Weights of a small mixture-of-experts language model, trained from scratch on English Wikipedia.
Size: width 128, 22.1M parameters.
Experts: 128 experts in each of 8 layers, 2 picks a token, a shared expert of 64 neurons.
Training: a variant of Muon for the experts, 628M tokens, 5284 steps.
Below are experts of layer 2 (counted from 0) of a mixture-of-experts language model. Rows are named router (the router's row for the expert) and show model dimensions 64-127. Each number is 128 + 32 x the weight over its row's rms, rounded and kept within 0 to 255. Numbers have three digits each.
After each expert's rows: "comes after" lists some tokens at least twice as common just before its tokens as in all text. This comes from a sample of Wikipedia text that the model never trained on. Tokens count by the router's weight.

# expert 83
router:097088130173103198097104140172138132070111150120152139145129126129137152084055102069137105090172124134176189107151136134080165145153115082160156150140144136095144126158163156209124142116144103
comes after: ".", " |", " +", " −", "–", " ("

# expert 49
router:154134149136106101139127060118062186131089109117147133139152094135139123099081114142132149099075089081129114113156155106080062138109133191120143130114052163141081201139070170110119154133117135
comes after: ".", " =", "=", ")", "\"", " classification"

# expert 41
router:099083104111156136063123148164086169159151179124106114134130117134102117126131145143154079163116093175181100118141141068161178147127142153134104105150132153093096151157143186121125137084146080
comes after: " the", "-", "\n\n", " of", " \"", " and"

# expert 97
router:085139111107121122136106193132133119144088150139095148084109100114148148176100094142108166106118146121169054090089103108165144214160141169100100103131153097135137093188167127138079067087121149
comes after: " the", " and", " of", " to", " an", " a"

# expert 53
router:099118139096130166156149147162084178178139149052096130155127162128150117153096086100123103082156176093150164122200105162062127131126193131146141135087117151037143144163170078172100142109150127
comes after: " 1", " 0", " 2", " 3", " 4", "0"

# expert 101
router:138111199076144154116130123146074126086161078127123133135096096125177082127163143136170162125115142155126121108079123123144104088181135146144121146064080135058086111158195172143161095165184178
comes after: "=", " =", " also", "History", "s", "ography"

# expert 121
router:134125139107065124122154148188139119147115127141090112175120049124148152092128076113115148069173059110119112051137098133159098087161187126156100132089103105087131070183121081194125102125097192
comes after: " 1", " 0", " 2", "1", "0", "s"

# expert 110
router:147151153161100129108135186134068167171156098063166091115095174137169153146123138165120157153131134161206116136143110079196090141122141191199084092114027136098139172109170128120143111127132139
comes after: "\n\n", ".", "s", "ed", " participated", " held"

# expert 81
router:168154166187096188068129173125109124205125129100105135161129157108137129145135140135101185128095138169181123134112168103147066070164157127175078092172034116090110140148154108148088163129119187
comes after: " in", "s", " during", " born", "ed", " In"

# expert 58
router:142086133165167148162134103033086190170103214071135156107137153141118130116100159091092118129131116136119119126118147104089151126102122143144099114138153106098174116058130120184132129152114112
comes after: "\n", "  ", "|", "\n\n", " Synonyms", " /"

# expert 11
router:069128133169076051130121136122140153105128077157093110162082142110139097194182098186122117165164180138158123128119119141094161150126106060120069120095171110129153167047161148093155100103126127
comes after: " the", " inter", " aff", " in", "al", "se"

# expert 111
router:149125130115105096158133150128171145089162120081151174121116099135126184098180051166162150090103137142113147125194196110138058173149151052160114144123142114093077114080084141140128102167079120
comes after: "s", ")", "\"", "es", "e", "y"

# expert 10
router:117145124151093144083117108130098078079088168106100113116175167131101123087181155118138126082138144116128175081141070138152141164110113139148087153119125168137104120166094149111101073082124118
comes after: " the", " of", " and", " Pal", " ph", ":"

# expert 92
router:157137111135174152119127131154122107102140114096143170130068130071074052104064162099145073137121140140129158045128104139111182113114095135145156156074143154098158174106138144120114115172151162
comes after: "″", "°", "|", " |", "\\", "N"

# expert 122
router:128143168115174145073143105144130128127146137136060126104154096105150080151149136094127217117140106072105101104135100158162126058104178192166087140110076086109110126048173187117099102149127148
comes after: "=", "\n\n", " =", " career", " Occupation", " life"

# expert 40
router:136161139120070183152094187141120156172115164122126116144089082132162131142102173105093125110119082153146089129205113114120151128062204199176054152139133124095107048195138141183106126191146108
comes after: "S", ")", " 1", ".", " No", "1"

# expert 37
router:163122140136116158073159160180061133114191174107130144125096160138129052127131136131137074080140140134127132131125140105132119120132197103166147115148155137100117145135117103165081144147155136
comes after: " 0", " 1", " —", " 3", " 2", " X"

# expert 6
router:133138139141092121137135193164125157159103109065086130107137133147130142093148135143109162121084122144090120150097151106135118154107135184229084152158059186015102158114100136139089069144121073
comes after: ",", "ed", "d", " Preceded", " Succeeded", " However"

# expert 7
router:134085152121117097113126113153040140114135112072101161104086086098085120095142121159133146078117140116083070128122142039085091093123177127128143174112057163061062138119112112098112197087138089
comes after: " |", "=", "|", ")", ".", "\""

# expert 79
router:172080155107131117117127122116083140112100106055119149117052116105151106086119111146131140203082170147085130174068078068103111106162155144114083110142071103096153163149139188116174109080146099
comes after: " known", " such", " well", " served", "=", "ed"

# expert 104
router:154071158123127156159138089172054175124142091106100133104124131120142072103191122139180178122083132084123119102061142111147080148123167104145124115105151101092171138151109077105150190171126121
comes after: "  ", " |", ")", " %", " Year", " Votes"

# expert 27
router:049111183106145102144152107123176157126109136090115134146140152104149163144150167147171096197154138143106151100200136126093114088172157088065126107120165158140113102125196170128161178142136160
comes after: " the", " The", " a", "The", " television", " TV"

# expert 32
router:142082161160111160095133090132093148144115146085136147106120152097100200141147138166115122103138169144147119124119143075103163132119091137133081129146187123084214079124156068136136131143146086
comes after: "\n", "|", "  ", "-", " Synonyms", " mm"

# expert 119
router:109133113136116132072102082159163107092124154131131118104132144119179171174066126042110054066152143083151142041176106135108083127121136143175138160130139117119128106121177097134133105160127142
comes after: " |", ".", "N", ";", "°", " $"

# expert 3
router:086175157099112120137142119102110108142126162129140183139139088091118213101154083181125093112099114125175069165118149092125122154168157172132175135181128088160122230122077106084113177099162153
comes after: ")", ";", " information", " details", " career", " States"

# expert 9
router:106175079162086181093128109113142177121137162116145131108149122140161196127033146063104124168183111147121072119156148113143129115166216121111108123095160147070089147195156176175099111143140063
comes after: " J", ".", " No", " C", " M", " A"

# expert 126
router:164093143102138140081106130119113194114158122060151144139064175120153101088135178093143105081076162148208149125112124079128079083100146110169051141129124097081116102153106124136112103141144134
comes after: "  ", " 0", "%", " |", " voyage", " km"